config = dict(
    n_experts=256,
    routed_scale=10.3,
    router_z_loss=0.001,
    beta1=0.95,
    max_grad_norm=1.0,
    dataset='wikipedia_en',
)
Below are experts of layer 5 (counted from 0) of a mixture-of-experts language model. Rows are named router (the router's row for the expert), gate (a neuron's input weights, with its number), up (a neuron's input weights, with its number), down (a neuron's output weights, with its number) and show model dimensions 64-127. Each number is 128 + 24 x the weight over its row's rms, rounded and kept within 0 to 255.
Before each expert's rows: "gets" lists some tokens that make up at least twice as much of what it gets as of all text; "mostly gets" lists some tokens that are sent to it at least half of the time. This comes from a sample of Wikipedia text that the model never trained on. Tokens count by the router's weight.

# expert 189
gets: "all", "R", "im", "z", "r", "am"
mostly gets: "all", "them", "Dav", "Mass", "Jr", "R"
router [140 112 160 114 135 161 109 110 142  75  78 113 143 111 125  97 163  95 107 123 104 157 114 129 120 150 166 181 132 121 135 175 105 141 117 109 135 148 128 155 118 173  94 128 147 163 154  83 137 101 160 106 144 105  90 139 157 165 107 127 116 133  95  94]
gate0 [140 128 110 118 156 132 135 129 115 141  81 146 134 120  95 115 169 138 120 106 155 122  90 114 112 116 130 163 133 184 119 146 114 100 123  98 133 123 135 145  91 145 107 131 113 133  83  85 138  50 155  86 112 114 137 122 175 116 180 131  94 126 146 118]
up0 [143 169 143 130  91 125 114 127 146 126 178 105 127 171 162 140  89 109 119 137 107 141 138 114 141 100 133  62 104 120 120 102 126 156 143 158 127 154 135  95 186 110 125 100 140 110 111 101  87 180 116 153 154 125 130 115  88 140 121 114 149 129 132 122]
down0 [127  87 133 157 160 183 151  97 135 138 128 137 100 119 164 134 151 167 149 161 168  97 147 116 119 146 169 196  98  71 129 121 114 117 115  90 144 124 122 155 120 129 139 171 128 127  97 133 154 143 142 130 114 130  93 147 139 138 131 130 150 134  89 168]
gate1 [ 91 110 148 151 110 140 126 137 122 106 134  93 146 144 163 100 113 104 118  67 114  94 132 137 144 156 143 101 130 134 163 125 120 108 111 149 142 125 130 134  65 192 111 143 149 147 136 115 129 111 146 135 118 160 108 139 127 122  92  77 156 106 143 177]
up1 [136  89 150 132 131 132 137 140 116 122 125 118 178 144 167  97  93 114 149 123 119 143 118 106 130 183 173 112  77 133 143 136 119 156 147  96 122 144 124 127 133 177 133 111 114 149 120 122 144 132 148 119  80 130 165 143 123 101 128 195 110 109 118 108]
down1 [ 76 103 167 153 154 121 143 116 153 118 135 112 144 114 139 156 140 123 127 154 114 172 118 162 110 131 134 130 152 143  81 148 146 127 153  91 154 123  98 153 101  91 146 135 113 159 165 103 159  99 121 116 123  97 135 134  89  99 158 130 158 115 160 137]
gate2 [121  68 148 101 135 141 141 131 177 128 109 124 144 127 158 111 153  78 149 128 147 149 119  84  96 135 158 182 140 156  94 148 102 120 144 107 103 152 104 154 101  99  91 110 144 120 128 131 128 144 183 133 120 153 118 154 113 137 108 110 113 129  95 107]
up2 [137  95 108 137 161 109 150 150 155 131 138 133 125 109 152 117 125  98 137 152 146 113 126 107 132 116 143 169 116 195 100 141 134 109 114 101  83 118 145 117 121  84 127 131 128  96 125 135  83 133 159 147 123 169  85 116 100 132  95 149 100 159 132  92]
down2 [130 161 115 130 141 198  99 110 139 143 104 139 157 166  85 164 125 155 117 128  91 139 100 166 107 118 107 106 126 113 167 130 164 152 140 154 163 121 119 151 109 117 123 147 125 134 148 101 153  96  85 116 161 122 179 103 113 142 162 124 164 110 127 167]
gate3 [135 118 164 139 155 144 113 117 182 107 146  97 140 105  93 101 105 147  94 176 106 115 140 137 147 133 101 125 119 118 157 113 107 123 106 114 109 132 121 127 155 134 110 100 151 110 171 103 129 124 135 104 134  77 196  79 116 147 136 139 127 105  80 131]
up3 [124 113 113 134 102 134 129 143 169  95 133  79 114 121 117 140 107 160 162 152  85 129 134 123 156 145 122 147 120 136 169 105 128 108 140 118 102 122 136 127 137 155 111 101 158 138 122  82 108 154 163 102 121  75 114 101 107 115 119 127 141 145  65 122]
down3 [126 150 123 123  89 155 117 115 108 102 132 180  84  89 138 129 109 130 119 123 149 160 109 142 131 138  91 141 135  99 152 115 140 108  97 103 162  71 106 111 132 117 150 124 103  94 152 104 114 119 148 142 144 138 134 163 102 123 111 116 145 155 164 124]
gate4 [161 101 126 110 110 148 124 116 174 119 145 140 109 133 175 127 133 123 134 144  90 184 140 100 112 172 122 126 135 137 116 126 123 163 116 139 102 123 140 154 114 190 118 107 149 152 116  81 114 131 185 118 165  96 128 160 147 173  98 138 135 113 105 129]
up4 [ 97 153 127 132 162 135 107 101  83 145  81 114 176 126 106 135 151 141 116  94 132  95 109 123 102 111 114 145 129 108  94 146 134 125 171 108 160 122  98 138 133  73 121 130 132 134 136 146 149 130  76  93  91 130 157 134 152 108 190 139 130 117 111 144]
down4 [154 128 106 117 136  90 144 122 166 112 161 108 115  83 137 151 132 121 165 167 134 115 155 139 169 115 115 164 154 140 122 126 167 112 105 116 107 128 160 111 171 163 147 146 138 150 106 117  86 153 159 138 148 113 101 134 142 147  84 140 132 188 118 107]
gate5 [ 74 137 181 145  64 136  82 122 129 151 107 120 144 156 111 107 140 111 104 133 146  96 112 133 118 162 152 121 137 117 123 133 118 133 113 156 110 128 114 125 148 163  82 110 148 138 156 127 130  86 162 160 147 119 100 167 174 115 125 108 142 148 144  96]
up5 [121 160 144 127 127 127  97 132 143 136  89 144 168 101 111  46 122 128  93 162 136  94 151 123 104 151 141 113 125 115  81 145 134  98 127 135  94 109 126 123 174 176 104 137 119 169 174 114 113 112 139 122 124 121 108 151 108  96 117 135 125 156 104  84]
down5 [139 111 112 153 105  69 113 108  99 148 146 112  98 146 132 136 120 168  75 123  98 156  92 138 141 125 138 133 141 168 137 139 148 112 103 124 126 116 127 107 141 128 147 119 107 164 164 159 130 164 114 131 143 112 170 108 124 141 144 158 140 147 136 152]
gate6 [113 117  99 127 148 134 123 139 159 117 141 146 103 130 147  94 120 103 175 156  82 160  95 128 110 133 114 125 130 107  80 166 145 116 133 143 188 130 137 142 103 132  85 126 139 129 136 126 150 140 175 132 152 140  82 141 144 113 107 127 100 129 156 107]
up6 [133 164  92 137 129 123 135 134 103 140 128 139  89 139 147 117 148 116 171 144 133 153  84 123  95 129  78 110 110  73  67 134 150 112 127 110 147 124 151 128 115 129 127 101 180  99 117 142 170 124 159 149 141 125 122 132 143 113 109 145 114 153 191 162]
down6 [110 134 135 127 119 120  81 129 133 135 133 141 124 126  87 126 124 107 119 135 169  90 128 134 115  86 128 177  99 130 166  69 138 126 146 153 110 144  95 115 174 125 179 192 104 127  98 130 101 137 140 129 101 127 104 162 150 112 126 124  80  82 112 143]
gate7 [110 125 179 115 105 132 102 141 106  99 124 120 169 111 151 144 105 129 151 114 148 156 103 136 146 130 104 132 119  89 116 110 120 138 138 105 121 139 134 127 148 147 169 125 174 143 135 129 129 145 114 122 155 115 107 152 125 126 132 142 164 131  79 136]
up7 [125 139  63 133  94 125 162 115 156 138 103 157  89 151 146 127 152 127  96 119  67 136 132 133 115 144 160 113 193 147 117 136 156 154 149 156 132 117 126 136 109 131 132 105 133 127 124 148 150 116 111 168 141 145 114 129 144 159 126 111 180 112 158  98]
down7 [102 167 114 173 147 173 155 111 155 142 121 110 134 175  98 101 173 145 131 133 147 135 114 104 118 139  96 121 106 140 119 192 122 129 126 144 135 118 102 184 117 150  82 120 120 103 109 111 101 118  78 110 152 113 147 129 123 122 123 156 182  85 151 109]
gate8 [134 130 113 158 129 143  97 118 102  82  99 139 173 118 136  83 180 127  78 109 104 124 132 137 130 155 148 113 162 105 110 169 102 159 113 103 119 137 118 136 207 131 109 116 108 157 145 125 150 138 100  67 158 120 141 128 114 138 180  98 134 140 126 128]
up8 [123 117 131  80 171 124 138 120 121 166 148 111 102 169 105 152 139 121 147 135 122 144 113 145  90 126 122  72 157 113 120 110 114 149 141 111 141 139  98 144  89 136 142 122 114 111 144 110 130 112 137 115 142 112 128 143 140  97 110  78 117  98 105 107]
down8 [150 120 139 106 117 166 130 139 145 115  49 161 128  67 173 115 147  99 122 122 126 118 115 162 128 146 122 169 115 142 182 188 130 132 110 166 155  97 150 130 146 113 108 152 109 161 144 116 157 104 146 132 108 137 119 135 141 164  99 134 149 109 161 127]
gate9 [ 85 131 131 128  98 135 120 131 152  91  94  88 141 131 137 160 197 144  83 144 141 140 132 140 141 151 155 191  97 148 151 141 112 136 100 125 136 121  89 154  98 131 124 132 111 125 130  79 159  99 147  91 118 126 140 134 100 194 109 127 159 158 123 129]
up9 [121 101 123 122 104 118 124 109 150 152 105 120 148 140  92 122 100 127 139 106  90 106 111 117 111 102 137  78 156 134 125 130 139 143 126 140  98 124 133 140 170 146 128 141 151 102 135 168 127 151 134 140 166 137 110 164 179 122 156 124 151 126  88 105]
down9 [163 138 125 126 135 186  56 135 107 136 145 135 141 152 127 111  89 146  93 107  99 109 112  86 121 124  97 124 159  96  69 114 119 141 109 106 138 133 114 188 112 136 130 117 170 111  89 148 124 140 108 167 137 158 107 123 105  92 113 172 115  91 131 143]
gate10 [117 125 149 104  79 150 122 112 168 141 122 106 142 146 116 111 110 145 119  79 111 117  48  91 141 116 105 112 122 146 128 123  75 171 117 105 137 179 136 149 146 139 113  94 102  97 115 131 121  72 145  92 127 123 118 121 130 191 122 167 151 109 135 114]
up10 [165 117 106 120 174 135 121  98  95 129 140 130 134 128 176  99 177 120 112 150 141 168 167 109 103 161 125 126 167  90  85 130 138 115 155 121 130 128 107 122  95 133 120 143 179 152 157 114 155 102  78 143 160 146 140 156 140  84 153  95 108  92  95 122]
down10 [101 168 163 132 124 142 127 122 136 105 110 135 139 161 124 131 151 128 146 131 140 124  87 150 171 126 161  88 124 156 184 115 110 127 105 129  89 133 168 120 129 138 106 136  62  71 118 107 124 115 134 121 127 100 160 178 122 131 113 149 154 131  71 113]

# expert 93
gets: "P", "G", "L", "B", "St", "R"
mostly gets: "Mag", "Can", "Ro", "Str", "Sk", "Su"
router [ 95 104 158 134  87 157 108 107 150 121 111 128 134 147 137  91 168 139 116 108 127 136 120  94 105 148 148 138 143 114 121 144 138 111 136  69 153 161 132 154 121 155 121 109 150 168 170 101 143 117 168 120 147  70  94 170 159 141 157 130 173 125 166 120]
gate0 [144 106 170 147 115 133 123  96 135 143 124 113 127 168 120 128 163 133 130 150  98 166 103 140 103 152 141 113 160 144 125 178 100 114 135  99 156 133 134 103 118 100 135 108 135 141 162  89 115 116 192 161 119 132 123 153 119 139  96 121 151 105 159 135]
up0 [170 103 143 181 119 134 113 121 129 103 124 116 123 175 124 127 157 145 137 146 135 147 132 136 110 155 149 114 127 154 138 163  93 144 131 103 116 113 138 108 124 104 127 111 127 135 131 118 115 117 181 175 108 104 125 158  92 122 108 147 138 127 144 127]
down0 [138 145 104 113 122  78 142  97 111 135 101 113  78 125 110 141 154 130 164 137  98 166 100  87  78 123 138  97 164 145 142  96 114 139 118 153 117 139 123  99 167 123 162 127 127  91 119 147 128 159 131 126 152  98 165 141 125 115  98 171 118 110 151 134]
gate1 [153 119 145  81 143 143 126 127 124 140 133 120 143 151 109 132 136 121 145 121 105 112 106 113 131 116 145 138  89 121 107  88 107 125 114  88 156 160 127 150  92 168 162 141 155 157 147  95 137 104 168 105 146 108 120 150 156 140 185 148 137 134  98 105]
up1 [ 83 126 162 122 167 126 145 146 115  93  81 139 117 135 119  92 144 118 169 170 125 136 136 123 159 172 170 123  91 154 141 115 132 119 159 142 136 151 129 106  86 130 116 112 133 130 121 155 141 132 177 147 146 125 128 118 103 161 128 144  81 171 123 112]
down1 [131 171 123 106 104 134 120 142 149 179 138 134 145 133 160 149 125 134 103 117 119 141 119 110 105 115 107 164 149 142 121 135 125 151  83 158 130 106 154 159 126 121 114 151 102 145  86 127 142 105 106  97 109  99 126 121 103 107 140 122 141 137 165 140]
gate2 [120 118 162 129  89 141 121 110 148 101 132 125 141 167 141 107 165 140 125  86  97 169 128 123 136 173 110 125 122 147 133 134 152 101 165 143 148 165 144 148  72 157 158 132 145 118 157 136 149  95 147 101 139 141  93 151 134 104 163 139 127 108 139 144]
up2 [140 127 146 127 121 134  86 121 126  80 147 124 162 123 133 125 143 164 139  81 129 143 129 147 133 184 112 129 138 161 142 121 142  82 185 122 136 180 140 147  83 150 144  94 126 106 169 137 105 134 152 109 113 116 119  72 150 100 146 137 130 135 123 154]
down2 [157 152 103 142 119 137  77 102 143 134 104 150 131 137 159 131 145 130 158 132 125 125 130  92 149 103 120 154 100 122 121 212 119 146 117 127 143 136 150 135 143 143 113 131  97 132 149 169 110 125  78  91 107 144 131 104 115 140 154 123 109 121  90 129]
gate3 [123 110 164 141 102 144 148 130 145 153 149 160 121 134 142 103 117 142 117 106 123 122 133 120 102 149 177 122 133 143 164 121 117 129 139 143 143 147 179 121 156 156 132 115 135 155 164 102  88 127 174 133 136 105 112 107 158 147 151 137 107 140 190  97]
up3 [185 141 137 102 124 120 132 139 153 138 163  90 164 175 105 126 127 121 135 125 120 137 133 143 164 143 116 131  92 161 104 112 126 132 117 114 113  99 108 158 166 136 108 148 152 134 147 141  96 110 142 129 128 158 133 111  91 163 193 106 126 117  83 145]
down3 [147 103 106 117  92 172 141 139 132 155 131 169  67 115 133  94  99 131 180 112 155  76 127 156 173 137 179 115 142 120 128 117 140 129 109 135 132 123 154 133 132 110  78 127 143 155  92 156 148 158 132 149 104 144 141 118  98 139 139 133 116 105 147  99]
gate4 [156 102 145 147  81 140 111 120 131 134 133 107 130 126 123  81 113 101 131  61 105 143 137 133 134 158 160 144 102 126 112 115 117 135 136 108 157 152 132 138 108 150 113 100 163 161 135 105  86 105 160  86 180 142 102 113 122 126 104 120 126 122 109  96]
up4 [111 119 137  97 162 142 102 123 159 106 103 131 122 135 135 117 149 160 111 205 130 125 121  93 108 130 124 132 187  92 154 149 108 128 147 145 138 168 120 147 112  97 115 124 131 111 106 134 162 131 110 158 130 123 113 172 152 171 138 123 158 116 146 136]
down4 [160 108 134 100 119  61  93 131 120  80 145 211  94 133  93 112 108 111 144 110 152 132 152 125 149 110 147 112 164 116 119 113 130 140 140 163 130 156 152 103 129 113 160 140 100 122  74 114 131 170 127 135 112 125 134 116 113 160  96 106 116  94 122  96]
gate5 [132 140 188  96 125 141 142 104 135 100 168 119 186 149 158  89  99 132 131 108 137 145 137 157 136 120 141 143 124 131 111 116  93 158 105 122 159 131 116 102 131 131 131 111 138 154 130 134 120 112 106 112 177 121  93 129 112 121 112  69 125 135 127  84]
up5 [123 144 159 131 169 134 161 117 132 105 156 131 135 119 126 125  91 121 158 130 138 133 144 140 167 114 114 127 103 146 126  99 125 138  86 124 141 114 133  88 137 100 127 133 102 142  98 135  94 147 106 121 132 136 114 148  83 120  63 104 104 142 126 105]
down5 [116 172  97 155 122 152 149 110 123 135 115 121 137 147  76 133 186 133 153 122 110 157 158 165  85 178 143 118 102 161 156 140 145 120 108 148 100  91  89 158 119 112 120 178 119 101 114 187 140  86 126 119 137 189 124 163 120  88 116 121 108 101 112 137]
gate6 [ 95  88 119 125  88 137 105 118 151 121 134 122 106 153 122 117 204 126 116 132 113 154 127 115 143 137 141 128 153 115 136 147 114 139 145 158 149 110 101 161  89 136 111 112 128 147 142 102 143 133 120 139 119  98 116 185 143 158  96 134 150 121 115  80]
up6 [153 143 118 124 164 138 131 130 132 116  97 118 136 146 128 113  51 132 136  89 133 139 128 136  84 116 156 145 121 136  93 131 119 119 123 120 138 125 121 134 153 125 104 114 128 120  98 124 126  97 122  86 150 151 113  83 138 102 186  94  82 148 117 167]
down6 [102 134 122 164 125  49 124 117 143  85 126 124 100 141  89 129  65 129 156 124  78 151 167 139  97 111 165 151 172 121 122  90  78 150  91 129 130 125 151 130 131 128 125 171 134 121 106  97 141 157 108 124 162 156 120 162 126 121 131 112 105 103 110 140]
gate7 [139 129 153 108 160 144  79 130 162 110 149 105 163 126 152 133 124 113 107 129 159 136 123 126 126  95 133 168 146 112  90 124 121 145  86 152 146 133 131 170 122 115  57 137 129 123 163 128 142 111 116 125 123 145  98 140 126  89 213 105  88 154 118 140]
up7 [170 150 113 135 133  98 139 139 149 115 155 115 141 128 130 134 133 137 118 138 141 132 159 135 162  90 123 129 144 141 114 108 144 122 100 140 100 102 130 152 144  96  80 157 142 121 125 150 126 143 112 137 123 157 117 130 115 118 188 128  67 168 133 157]
down7 [122 141 130 116 110 163 175  89  75  95 101  97 122 176 115 104 108 131 118 124  86 170 126 123 130 116 117  79  91 152 142 119 104  94 118 132 112 161 109 123 127 124 160 151 135 122 113  69 109 134 141 149 156 144 168 158 116 175 143 114 159 103 113 116]
gate8 [ 84 128 119 132 137 153 106  99 129 151 121 132 154 163 141  92 162 145 116 103  91 118 120 115  99 162 135 154 122 117 139 128 106 112 119  55 151 141 154 179 146 133  96 117 149 127 160 131 129 114 149 144 153  95 113 141 140 140 172 116  87 157 139 110]
up8 [ 97 146 100 170 165 119 144 114 108 188 139 139 127 134 134 100 140 164 147 118 116  87 153 147 115 136 113 117  90 152 148 110 152  81 105  82 133 102 169 148 150 133 123 137 120 108 184 143 112 133 145 166 130  90 125 144 119 121 149 150 109 172 157 144]
down8 [129 113  96 125 113 118 156 136 120  99 174 156  87 137  93 134 101  62 120 115  96 186 142 116 124 156 139 121 155 145 139 112 116 194 129 121 163 133  92 153 105 166 165 147 129 157 110 127 148 153 116 142 157 143 123 185 146 125 105 113  82  93 168 117]
gate9 [134 139 159 151 158 136  98 118 103 129 146 144 157 134 108 121  75 119 152 147 136 119 139 109  88 184 133 122 137 114 171 161 112 131 141 138 136 183  87  99  97 121 109  94 114 131  83 105 122 129 128 102 151 109 145 172 155 157  85  97 107  87 155 122]
up9 [124 132 138  97  88 129 122 152 156 110 107 122 148 136 147 194 125 146 108 144 128 128 103 139 131 119 123 129 116 139  92 140  74 166 161 144  90 127 118 126 154 111 143 141 131 114 140 125 125 128 116 145 116 135 123 123 112 137 126 146 154 143  92 115]
down9 [ 84 132 108 162 101 164 134 131 106 130 138 142 114 123 129 119 135  97  76 134  95 107 129 143 123 137 162 176 136 139 124  94  96 117 115 135 124 105 169 163  81 155 109  91 162 123 139 140 130 140 113 123 120 160  97 145 123  79 154  97 168 101 187 103]
gate10 [132 119 169  73 136 138  96  95 134 148 105 114 153 117 118 132 150 100  89 159  85 129 133  90  86 120 111  99 110 104 100 135 121 130 128 105 110 127 114 115  68 145 121 112 137 156 172  96 106 103  89 102 119 135 102 117 130 124 145 100 148 152 122  78]
up10 [ 74 151 141 180 132 124 106 141 111 119 127 142 142 140 159 126 134 118 142 141 155 113 112 144  84 142 105 127 142 133 114 136 143 138 137  98 128 138 132 136 196 103 112 124 123 111  68 112 162 154 172 158 118  98 162 158 122 113  97 145 139 119  89 155]
down10 [106 111 109 103 160 157  92 122 144 172 107 108 140 134 141 133 107 127 118 132  95 133 127 108 152 142 135 168 151 139 142 154  80 106 149 110 142 144 119 135  88 141 123 119  56 116 151 108 149 151 123  92 126 123 151 121 102 118 165 150 149 141 124  93]

# expert 197
gets: "ing ", "s ", "his ", "ed ", "ting ", "th "
mostly gets: "ting ", "his ", "iting ", "working ", "ing ", "ying "
router [ 87 128 158 124 134 142 112 105 142 135 102 121 177 160 133  98 164 108 106 106 136 135  74  99 131 152 134 145 145 111 102 146  80 113 149 117 135 133 127 162 152 130  86  98 173 164 142 101 147 107 128 124 151 125 132 181 132 157 131  84 120 101 130  86]
gate0 [115 117 138  99 118 139 121 127 121  66 102 141 142 126 138 104 166 120 111 142 109 128  62 114 114  99 131 112 135 136  60 139  79 117 166 137  99 124 105 140 112 148 133 104 145 137 152  97 138 135 148 114 132 110 109 159 120 119 191 107 107 115 130 109]
up0 [140 144 149 126 136 113 145 135  93  86 138 164 126  95 128 130 161 151 132 176 147 102  45 137 146  62 111 106 120 144  82 105 105 102 126 145  82 105 144 127 133 112 167 104 134 127 149 119 116 159 132 133  91 139 124 144 100 146 166 149 110 149 151 127]
down0 [124 115 126 130 156 188 146 146 104 139 195 138 146 105  92 139  93 169 121  91 129 131 129 126 112 144 152 108 127 139 125  97 147 134 114  94  94 144  79 171  92 101 130 152 139 151  94 152 119 122 122 126 142  94 112 135 152  81 149 159 107 118 131 123]
gate1 [ 80  95 117 173 113 125 126 138 151  90 104 104 137 190  99 120 140 146  76 129 139 138 159  58 125 152 138 117 106 156 119 171 137 112 161  78 166 113 117 142 146 135 141  85 115 135 125 121 140 131 167 126 135 134 130 130 144 152 119 151 133 147 141 115]
up1 [ 81 131 120 126 144 129 123 128 147 143 105 109 140 182  93 117 149 136 101  99 129 117 148 114 148 120 132 101 111 182 153 128 131  90 109  95 162 117 106 134 153 117 156 112 121 120 125 134 156 121 166 110 109 125 138 141 151 166  98 163  95 156 173 102]
down1 [141 131 125 153 156  76 127 152 148 124 160 167 112 167  82 125 105 156 115 104 139 122 143  77 149 159 112 133 113 119 143 133 123 113 122 108 149 131  85 111 140 162 160 135 125 118 158  98 113 152 171 148 160 157  95 167 134 114 106 140  90 112 121 108]
gate2 [111 110 139 127  59 139 124 112 192 111 134 103 155 166  90 108 144 138 136 155 105 170 129 139 139 142 131 114 125 128 109 142 157 151 140 133 155 139  92 140 145 126 102 118 167 141 122 131 193 118 125 107 101 155 119 159 128 154 146  95 146 113  97 150]
up2 [137 123 141 114 172 150 112 122 103  83 139 123 100  93 155  96 131 142 115 100 110 133 102 117 100 116 114 140 163 125 131 125  62 131 148 121 150 171 115 120  79 137 147 105 126 155 134 132  92 142 135  92 145  99 103 112 170 144 153 187 104 110 151 143]
down2 [143 110 104 134 139  68 105 122 136 131 146  73 114 126 132 139 122 111 104 131 129 130 151 137  96 124 113  91  89 162  81 146 165 126 151 102  56 158 146 151 117 126 112 147 112 121 100 110 154 111 115 141  98 146  95  90 142  73 146 146 148 134 144  98]
gate3 [118  81 109 124 142 132 118 132 157  66 101  98  96 113 144 131 143 109 148 148  96 116 154 119  74 137 117 118 134 129 128 142 121 128 126 166 153 129 111 134 126 119  97 137 112 171 134 106 115 118 135 169 120 133 130 160 187 128 144 146 126 108  92  99]
up3 [148 117 101 173 121 124 126 119 126 120 109 111  86 181  86 127  65 133 131 115 111 143 166 124  93  54 137 122 142 114 138 127 165 154 104 133 129 151 147 126 159 107 153 145 115 120  92 142 150 130 130  94 162 119 129 161 103 157 116  71 112 122  80  96]
down3 [129 116 167 101 132 166 161 140 172 142  88 146 138 131 137 117 143 120 172 147 117 130 128 135 142 156 118 109 136 121 165 165 130 126 116 135 138 125 137  85 109 107 150 155  90 145 132 152 127 130 102 138  90 127 105 111 203  82 131 110 166 128 101 121]
gate4 [135 128 186 163 127 144 138 120 109 119 136 116 150  94 117  81 186 122 112 162  98 121 106  96 119 141 164 116 100 121 123 143 153 110 126  95 146 125 135 120  84 105 143  74 132 104 172 107 153 144 171  91 157 121 117 129 152 148 157 117 120 133 153  74]
up4 [107 111 178 153  94 139 136 126 124 117 143 111 137  99 115 105 161 131 117 155 115 119 152  81  99 129 146 131 105 118 148 187 128  99 138 101 111 119 142 131 136 125 103  92 151 128 129 145 137 121 167 116 117 103 108 128 157 129 113 115 179 149 122 104]
down4 [111 183  95 137 171 106 114 133 125 164 122 124 139  88 109 126 139 142 139 126 110 157 149 157 161 149 144 115 113 112  99 120 115 104  87 118 121 109 126 151 114 117 130 107 161 110 119 138 132 157 172  95 130  99 124 123  85 156 116 148 155 143 111 141]
gate5 [115 105 139  88 122 148 102 158 139  91 101 140 138 126 128 128 128 129  77 150  90 143  65 123 144 130 122 140 146 151 133 134 134 195 156 153 129 153  83 157 108 148 141 141 136 134 121 135 147 114 143 113 122 125 128 161 162 162 134 122 161 133 107  62]
up5 [136 138 130 108 130 108 148 153 132 111 132 155 113 115  99 148 109 131 103 164 144 125  77 130 177 100 100 115 135 160 145 117 154 142 120 171  87 131 129 147 119 117 166 134 136 121  96 157 117 144 122 144  94 163 145 160 127 167 122 127 133 161 106 101]
down5 [134 124 122 122 116 173 153 152 112 125 127 158 115 147 116 141 159 150 155 101 143 134 141 155 103 119 105 137 142 140 145 134 161 161 161 115 151 113 106 147  99 110 136 144 117  68 122 118 181 151 118 141 147 114  89 112 131  94 138 158 177 114 129 139]
gate6 [105 134 160 122  91 130 122 133 133 134 116 131 130  93 131 141  78 151 108 120 155 143  97 127 144 182 156 122  70 153 138 131  84 145 144  98 104 124 105 133 111 109 133 131 115 148 116 144 144 111 153 118  84 114 128 124 135 147  91 137 112 133  67 131]
up6 [137 127  75 175 161 122 107 142 149 105 132 153 198 131 110 130 124 134 126 165 106 153 125 134 119 139  84 105 151 176  94 122 153 102 134 193 125 132  86 112 152 131 119 117 127 128 149 123 130 141 173 129  91 122 131 139 129  88 182 148  65 105 132 136]
down6 [111 106 138 128 139 115  98 109  95 128 101 139 103 161 135 123 131 115 158 132 110 136 113 116 152 121 120 129 105 136  82 120  77 140 142 134 111 135 169 115 136 183 136  70 128 137 134 108 148 109  90 119 143 134 159 135 102 158 112  88 111 114 144 136]
gate7 [ 97 120 122  98 121 130 126  79 125 151  88 134 132 135 127 133 106 139 139 113 132 102 108 105 122 176 130 158 162 101 126 150 147 123 153 143 128 116 147 104 174 116  86  92 140 141 182 134 134 100 106 132  99 145 141 166 123 161 140  86 178 118 122 118]
up7 [170 135  85 135 118 132 132 154 152 101 124 114 144 131 125 118 119 142 118  93 121 154 125 130 133  99 139 132 123 121 141 145 108 131 107 128 141 148  98 132  80 145 141 212 142 117  83 117 117 147 135  94 158 109 109 102 108 118 134 151 131 120 131 154]
down7 [125  96 113 144 121 189 116 143  96 138 124 135 157 166 150  95 176 125 150 120 148 134 128 101 116 130 115 150 128  94 128 108  99  82 107  92 140 170 156 121 176 121 119 162 120 143 123 119 114 103 141 121 127 123 129 113 134 155 113 135 102 105 110 121]
gate8 [109 150 132  93 116 150 112  90 124 130 119 135 150 156 154  84 177 111 113 128 147 123  71 112 134  98 110 137 137 116 139 159 132 143 110 147  94 148 162 133 101 137 158 116 136 141 116 102 128 109 168  98 176 135 144 131 112 155 114 104 133 108 144 113]
up8 [133  90 138 152 100 116 117 113 128 132 135 116  65 100 103 171 108 116 124 113  80 137 171 126 127 142 146 127 120 104  99 104 136 151 131 109 155 113 100 146 111 114 113 133 113 121 113 142 114 161 110 163  86 120 115 103 144 112 132 153 135 147 108 151]
down8 [141 128 155 138  96 117 145 119 164  96 158  74 120 100 151 121 146 148 128 149 160 161 111 148  80 111 170 121 134 147 124 125  87 136 119 103 168 133  52 151 144 181 152 108 144 160 135  75 123  83 108 102 145  90 111 147 156 132  95 130  78 145 108 118]
gate9 [115 132 117 141 106 140 116 120 139 123 123 148 135 182 146 101 158 100  97 107 144 116  87 108 114  87 129 159 137  76 134 124  88 137 127  93 175 131  87 126 130 139 107 120 134 155 130  89 159 132 126 134 169 120 125 145 113 119 133 126 119 120  93  87]
up9 [134  96 135 106 116 156 112 106 144  99 102 101 158 101 130 107  91 126 113 132  97 153 151 119 115 136 156 112 109 149 138 158 172 137 163 141 110 175 138 130  96 140 139 110 120 133 129 121 131  92 141  90 127 116  97  95 144 160 120 134 175 116 141 170]
down9 [176 122 146 122 115 119  86 113 108 108 104 114  93 112 161 103 129 118 158 130 140 119 110 113 121 151 105 166 105 101 150 163 123 125 119  92 119 125 166 120 185 123 144 116 154  82 155 120 122 141 118 115 161 117 179 120 127 146 123 141 132 119 165 125]
gate10 [178 110 132  56 130 124 136  96 139 128 147 128 165 156 140 135 157 136 128  76 146 139  89 134 130 186 122 140 132 122 129 129 114 135 122  94 130 106  99 119 151 118 155 113 155 133 133 123 155 114 149  90  85 109 158 152 147 149 159 116 157  92 185  97]
up10 [168 135 138 192 136 130 114 121 136  99 125 164 157 100  97 128 103 133 126 147  91 119 124 157 114  77 109  97 122 121 123 122 181 116 117 146 124 134 128 148 141 141 132 157 137 131 141 126 101 143 146 129 138 143 116 141 172  93 138 139  78 145  89 157]
down10 [117 147 105 166 123 180  95 132 147 154 120  99 123 151 100 135 161 121 134 128  84 127 157 140 131 126 102 142 168  84 169 135 112 139 165 130 140 131 145 119 168 139 104 112 128 135 156  92 107 123 155 114 107 130  74 153  88 105 130 146  84  99 126 117]